{
  "d_shared_expert": 320,
  "norm_place": "pre",
  "tie_embeddings": false,
  "init_std_up": 0.0312,
  "optimizer": "muon_variant",
  "z_loss": 0.0001
}
Below are experts of layer 10 (counted from 0) of a mixture-of-experts language model. Rows are named router (the router's row for the expert), gate (a neuron's input weights, with its number), up (a neuron's input weights, with its number), down (a neuron's output weights, with its number) and show model dimensions 0-63. Each number is 500 + 25 x the weight over its row's rms, rounded and kept within 0 to 999. Numbers have three digits each.
Before each expert's rows: "raises" lists some tokens whose logits its average output raises strongly, later layers aside; "comes after" lists some tokens at least twice as common just before its tokens as in all text. This comes from a sample of Wikipedia text that the model never trained on. Tokens count by the router's weight.

# expert 39
raises: ",", ";", "–", ".", " and", "-"
comes after: "1", "2", "0", "9", "8", "7"
router:540489486508480507537498541540513519522447522502500530513533519547537498538436497533487536512504507482525458485505540537504511491496525549547457447493494498479468532463512490500493524479547465
gate0:478499531509510522506519499511502449495466472532515437520507479509534459505482488539504470490496471540548478498504503483473479514483499495523515530493514479495459504500513477568497497502510493
up0:490506503494504510468529537489450485512459482515490471522527474516534477545488464534484450469471506540538472496506482518491501527520532486505482523515471519504491501487519517511464498491500487
down0:487466452533478513479508504504530460500508503496531520497511493532512481514518522499483514508450506490480477550480496518517463532456520471506481555491491481482536490474496490495472518522479496
gate1:494524472465488470522512561530547454502515518494501496494455526469509537516495454464505503464510489496498495516490496504463499473497497495504530502504463484521517536502503524489522498503532496
up1:482501524486470449514516482494499493501499533485494569521495538442534504466521492494528528509527504488451511465546528500526572494498499480495512495505491457530485517506462495504510483511505542
down1:499501499482490478452483476513536511482498540481482489482508528511508500510516516517490497479516512523524473490497504479502495515509501551491503540547502480510510484493462528508490492515491531
gate2:494531479491453536470507499523541462493528427487443523511512505524482482514533493448500473480490490516467525539498448479545482514573477478510528493513480518452516475512484502505501502501518498
up2:539495534510542512497520486499509494456510474461493490522519498494488490536482480510479504507530497513488499486516434490520488513530514468473461507515491484507451482568502489525487488537468495
down2:505484485507496487463447491482501491521460485478513520491509513476483503480511471513527520537504504477485495484536500452516511461444465521537493508504524502530530490502463517486498539474505482
gate3:490529502494500484515496486482534523507513528487498491508500463487509493517525496522489536527491492521496455525518512510487538513512501481490514489535521538499488523484521465506504535491499432
up3:478503489506463495507497500471496480515558513479462507466542492473511475515524500505514493537504509456486440489498458491456490502502500491499543501487484482474484468551548487509469498502504462
down3:501521494505525486512530472510492515519510483485521505486508530484482475498490512527508501457514505467519492503448489522489543486493515495514518485530542548484511502475477536507516536525496449
gate4:485535496523498514521588503521471495500514529501485546519498508477516516497481521506525521546528538520457486514489440504523503498482502487477497527501514476495477460462502482442444543459512502
up4:505507486488494480531512470533457508473537542492505495490463535485513473476464507504489533507503499529502443507511507484487503468525518479554493494514488457523517544464512505479474510487523469
down4:477548512541516547503511546496483478519514479511504515487492482490543546523470459506483524493480490524523523540523472477523539458483562546526511505507498505464515514489519471503501475467482482
gate5:495482474512503527496502464506528496499488492486480471487472461479500489503488466504456466477509486493511494511500515529468506547468498459437482510510488499512518487471500484499528502568478473
up5:479528463483454531478488513496541499467519490499513474510496535497526536495541503525498473460509512474515522458507500536487519481463443469482498495435513521481531505506486511438539483511527514
down5:474523490463482528506519521482465554526526507456499513516506505432478557481533478491534507503525452477475513495473460461508486463483483491491443483499473498517473448470526500483525478534522478
gate6:494537489509503523532489472507508535538525508520510507499441541510515469511516497524481525463510493514496512463508484488497545491484565523515499498484505505483453481485515511501488511528474532
up6:472533543480478475516484497478527497496484486507485500502487526504469498548522470512512488522468457498502470525476472537476538552508508502506456510509475464528510446458478468531483512524522485
down6:514511467494553519462511491523494508508489487514490484554530503494530499500473486465477488485514518493533500467501488504498478510525494476491515506469534512514494513472496491493521534490508497
gate7:523522510476507516473467465491497494542502512523510463473531505496489502490504484480571460498495532545547496493483486497507475441485501503530520491498489507456496496472512531492499481530487458
up7:520498476486467509486456466490524492519502497526541495490517538497526497466492503506505475504504526509538461488486518488522477479448452448544504498535502497481486504446497503500506494504506503
down7:517533550444494489486473506499499489515522530509485467557498518432542526450507492482459523445473491535516523458519502502533513475497477473477481488527519468519479428488521518519513424441521486
gate8:457478530474509525505489514488494494486556484486508468507522494504505518503521478504480545549500485463496495455504477553512504490458488503490530516522468526490526496466505501497489506482532519
up8:511506475525519475506510492489514492488491495482479458484538457519502500476453513498432534505509549482468514452520488498531519489517497476447502486444525550499530548513495527475529521489531562
down8:519495492470470492536480471493467517482488480460520484481488535527485448526501514486540476539500463517533516513486504481529526532516526472557482508514476464503491513522556504518445508500476496
gate9:504514498537484486475493528505490513519510463500498523551556515495474489489493522513533471478490480500538522515520547418487443528495500487542490486456517540453485491495511456497485475504471518
up9:497487481559500477485540513502491490516502517502484549572512506502472494482528508470515523532524452548484518455512503444475500495490458492440514480454454479455527459508517474490517517504516532
down9:517532536506496482483539508471525471517518481497534486485461550479493453540530523545493464490502503483482507502500498495476519482551478486500491506511527517492464516510485473530445499498487548
gate10:480513529507510507454478516506531474539436432550470524502468514490486490487518469491502486524514509469484509489516488476531531479494521477483513520517530508513514493505536507455559537526483540
up10:543485506534530493520473525471523536551457442529521498504481520527477501490477496509480511537474555543513461524517489532513517492506502542486510502501521520486485506470509483466568535497538502
down10:492492514460480519542497470519471503510512528494515481501515502497509489480512565496519514512464521491492488522534522508492543501492514463481516516516522515479486497513547491533521473534483526
gate11:464522456487470532517498520502534548485527515491500492489512505523507531460484461426499423515511486464522504467462497484513518518445477462492543516510495483519533503494525499454503502538477480
up11:515527456499499499503493526469485459476528513545486499498532544537544517508492507476525522509499516510478455510518494491511491518553492498515505528449497517523463460560466475541481483475427476
down11:447493494527534497481519524489506493469486526524495508485518496501535516494513502506464472540524497486514494481512505501491481543493492517508505549513530458530491473511499528491543489517506504
gate12:518499498463509492477532475489449522436437547523469487517521487497540499489524499483478511510482499440493544498466511503465494510476490487466477446492514546503445525532490536486495498518489470
up12:487469485502490460531481486478525485497485507494491491537528431512514504500502466501512525494503501498486548468535502513489488514482556465476504520513467508476498492503538479465542471522442517
down12:512539509488543473476476530486470472483490489498449479527511468510518460460530491523463504485484508489501503535486539461474474511541437458498480460492484499518490491499495515482515493498495541
gate13:520529500541502520501503439488490528503483516519511482527498472538505481480481506494477526491444484526481460490515528563466496516510511505486502490480539492447470489510512510494532503481533525
up13:477537517494521506473487467493501482503536490493509494468521528457521490522525461482504485490486530542488451514468483481512495493502531479521482553518517506507512500475517488495467519510482504
down13:452491446485546497516492471492459494505465480497480469496507518524531504459477468486499541508502550474460499458524490512479534513490425486530476502485481468482499521456469489502519502498534489
gate14:525479558490478485524500497505516500473497508537469477500484456461483512491543526502506519460469519528521481484532476533497501517482523506427505478501511458520478503544475563516475490473523542
up14:535489504511486509505515487487470515505513482503517519486520505514518504511535546462516454503550486521487455556460485504530500456496516510506559494503489524516520514495530548508502518496545493
down14:494518497479509504443495517477503465524513466529522500503520517508474496537520511524508505477511476506499484478495484500534491484506492510534515506516509447532517543508505543481522485511532457
gate15:505496511515470483513523476476486500468538479494489457491495475489502485513510513533475498498468510497501478526525523455542497466531468493515546500524493486517477442472509510555467542561480492
up15:504495535482498474483493476527492496547495545528484498503499463463520555502487521507487528470442509521485502532508494519529498485473484496499516467494508537496533462506534455479535492518502527
down15:524492464505502523491516503512536494512554477489452508490478532540479519514489490488534446536449496491541490462501536576522495468457524500460470517466478494501511497488444492526479497485473530
gate16:550459510506453496534527497491510471500501486506479520496510506522485456510522517528495490471516534516513511478518520512510449501508470476508532495499525526442487488489482515516492527522480464
up16:503475504538469464519503500501459465483527532502518485480505511519465482496516529513490500473504530542512467531507533458525494471498501442520503491468502502489533496495529501514515507525496459
down16:478478508497516544483504501508479505548522506518481494487487470499479460481518478533534485531495528503455498528507494499479499518506496500485516529518537476458525495516509510502500499445469432
gate17:502480483493514490498502467480540475519517501533493445533508506550469524526500506504493501504488459496547516557518501483526513504509518557497492475498469558506492490478478525529502476496535484
up17:514490472539482510519457498498520475512529512565522470458517474472507518493493523484469518494493522486434476506484503506463486565475462463555520508524466480517501529531516475453483493485478469
down17:501459479528492530504510528464480548497535518511544478514527495466505510501472550569474481515485472485497485467499521489527504559438521491507505476503473491469506519510489501469541501482490483
gate18:515525504511518468489463521493428515504535453528469479485530535496489524501493506486535482468527478506452488537513505470516500484533482523509500482512480478518532479523491525499469511459470494
up18:471483480466460478485531504500571500457492493507544512484433501506499498499482484484491477526521476529482503490517526481510526464462529511479526446470510518516521494520491489505468474520507512
down18:468545505454507513513455504499547475506473511507477507516507498501527495524519454497518472533501517501519495498535541529487503498501472515550529511479490550492465478501546510458536495468497529
gate19:516482490459492499515476508484471462446510484518530498541468499469507538542488477486508475488523486493492527492527495496455512490518522447494497470526472533513480536548500488515487487498482520
up19:500463522450503512505470535519465472469508512523554508552470499499461494528512488492512482498505513513490523523532513516465495503489533504514507480514454524523527504517454511521505468460506468
down19:493538484514527516495491483497489507492539477491467487502476521488518453476497541526516514464541499535481506540515488472467491517460437545478499523537519529508478453520450467494506479480485536
gate20:538500458512484515494514536486504473518517511498492463501477465464522474494483502526471516505457465475519497534500468556492520468458556508514516527544493468531507516508501480446469492505495536
up20:511488449526461464496497519517543494508492514507493485473498489504502473485525509525479484501509513479542558488512499551450499476522519487518496481520544571506490560500486505510536494523493498
down20:501486484488526509513476484501499501503505485512508469503513446536499492469496545559492494467514498468487495468518497483504524489507454453526483522523465479494484532520534473491488492490490496
gate21:508507477520524564498510540466510472555492496507486536460526458516468504466524496500472534471483471478465512506507515483482531477462556536500475486472519479468528505535547519484549495477510502
up21:508502463514502526487447560510483450526495528510492536508515482497511499464531454519560509458483509475467515451527509504442540535499498558493496524483518462475523493474526510487507496513471498
down21:517538520484445517501526526493555463468468468494489508463505489516509496482480531516496525510500501551511495530443467523485487498484506542533491515520466489513496512530501496527502507523494496
gate22:472479495488513501538493486531502507501486477481487486472546474500514479534527518469469483460547473512508485519507528522520479546504465559445490553497541494499526509494505499498455501503517501
up22:459537462519524488480515561497484483484501506501543532473476488482502509538502501502536519450465505444431478516519498440484540512477513515508474485495485514495504477499510516475458442507472521
down22:523482545499490459504515488526491528473481494508471494493521560508489471494461494506503520468478531482466504489504519504503493466494504496545495493493496498474488470529525513490525501523511516
gate23:498495438508494505499500512530517546514517452521472482517526504495478532534489499460444503473515543532555506510542512497526528516478532456502512505510511480492525482505496499490519488476466471
up23:514430467516490457521526511508522523558516535509497494509522474535456494523471502506474482519468511461519490462481487494488497476496496517469520499498500515525482498501534520487520451486518453
down23:515487523493502510503478519499478488506476472516513473491493536489527463474500506498535529532507490469527484472518503509515467512484521446513472478478533517505489505509465465531492534545533479
gate24:507495485513487523522523467486504484466502515501528477503488551483502535506474511521545494508462515471500478511524469543511488476504473490487511463464482471485531549476502518517525554494512517
up24:553525440525496529533494465500534521502519526484525510500501479506472529497485531533537502532471527513535463528529471554506488502514453469463525455505481486476531537454448490460480531488489531
down24:493515524499514477475488501498467480493490489496536508486538508508521481544451494480487480495448461502537504482465502505505489495442533526470529552551481540483485489519492423493495559517513478
gate25:470486489474501525467491473516457471519513517498462486531496496495502485469530464542518522549502532534494536511509534471480481500475503505516518516538490562481523490493481504516488520470501483
up25:512510489514504519523524475448499525499460477493477496488524473554504511511523487495506468483494467501520516515488471522533468489503529501496507525462472447500482494452502517451525516530509501
down25:497514513470421495457493486438528476476461501496478542518476484473465498497538477480501507514478517503480487485462538505514535481500543527520496492577503490482528554503519490494536481475507492
gate26:483490491513502514473554504459503525469501505566494526524519487457477451526492492543487482507468484486493458535534465468507449469455471503478511496535537514514473525433495485477514520489452513
up26:539477517539469474534538515501501525519505496479462507497473483504496505498521490539521526553462536496504535456515470461504477505534512494532502509530510523541501537442499490472535516523486441
down26:517486472505483488499436482501529509518523483469501476471517511542536498469529467479519538500535484506482534488517457528488540533538496521530451490502459463470533452502497482469446480477519505
gate27:495538512464501559470508549483480490509499492493521504454482505535450530468494489523520515517502527546503528499454487491451504546512467436515507501474496503458506490521504493538490511510531533
up27:500491530516524497531494485483545572515473556516495516521538487500485468487453479515467455541528507525464473508484518497516494503512514514541521478527475524478539467528498504483505513489483467
down27:469554488501493512499502480509483503522495508523485536451497504466516496513539513517509502462462452434484482505468554481440515534471461481497531513558540500483504509534462506505464516458504464
gate28:497487441514543502485509519480498509511533440485452519480483436497522534489526480483489499488456506520536487480551521505483510492504518519469495513539489492508461477479533552483489480484516484
up28:520562510449486555553545516521491523469464535508511515500493539494485502526464491480458487467463517482489503571473479538520510535492482477498507493516521494475531487456489474452530514496523451
down28:505497505520513499490454486487525503468501530508465479475503486504500497485503535512487498519459501526472465475544549484513483470562488471537515510495486495521495524485502540490531479526510523
gate29:486546506502513508488495482492494466493480529500521510543450562502521497473515515497530468544518491520426561447517497531494516508512520475464479548536526509500480548443498475447527486528520489
up29:489515490510536517472510498510502483508464508445492527532502510520499548459519512513526480494504428491493499480496547495496512497516490502536473530485533492520485498467510506465506464481451501
down29:509446492476499524543489517526460508503526515494474438492482516461516514473467484490476517505506490480504530475531501479538448508497527480466518506501492498530531506516526504498483551518518541
gate30:476521516522517495508541449539532514487535478533479537493531525514496524506486484514526453476496483494514486491495474505501500480504487486510496555505486478512517466552506475500511474445486513
up30:533483446476469478424519526479504484485488525495536476526533514470482519490510501483498479512475529504501535506479511484495512498520542474495495498476477495486498508518473560518487521557481513
down30:500548476472466520472500540486510503520478489477520529504518505550537483521539491527490508507520527487507510431472546501455500476473522560485532557533455501493498495502476489495549524496469491
gate31:521499470555481503527479461477499446463490476495508488474506482450476479512476469491514499525479484462507533509438505499445508517499479493514482523478490485484488561496491509470517476562511486
up31:492488485521456516512479514523481467533509514459509488525508487454503459492515487493534525498465482453497523516489527516451490517475502511524518527452483504472541530484538467434505470557481526
down31:456521503494450470516540505534512494478485486472450513505503473482502560504493489473535495527525489492516474461485534497442499498494494524502484471483448491517500473467474474502503512528466495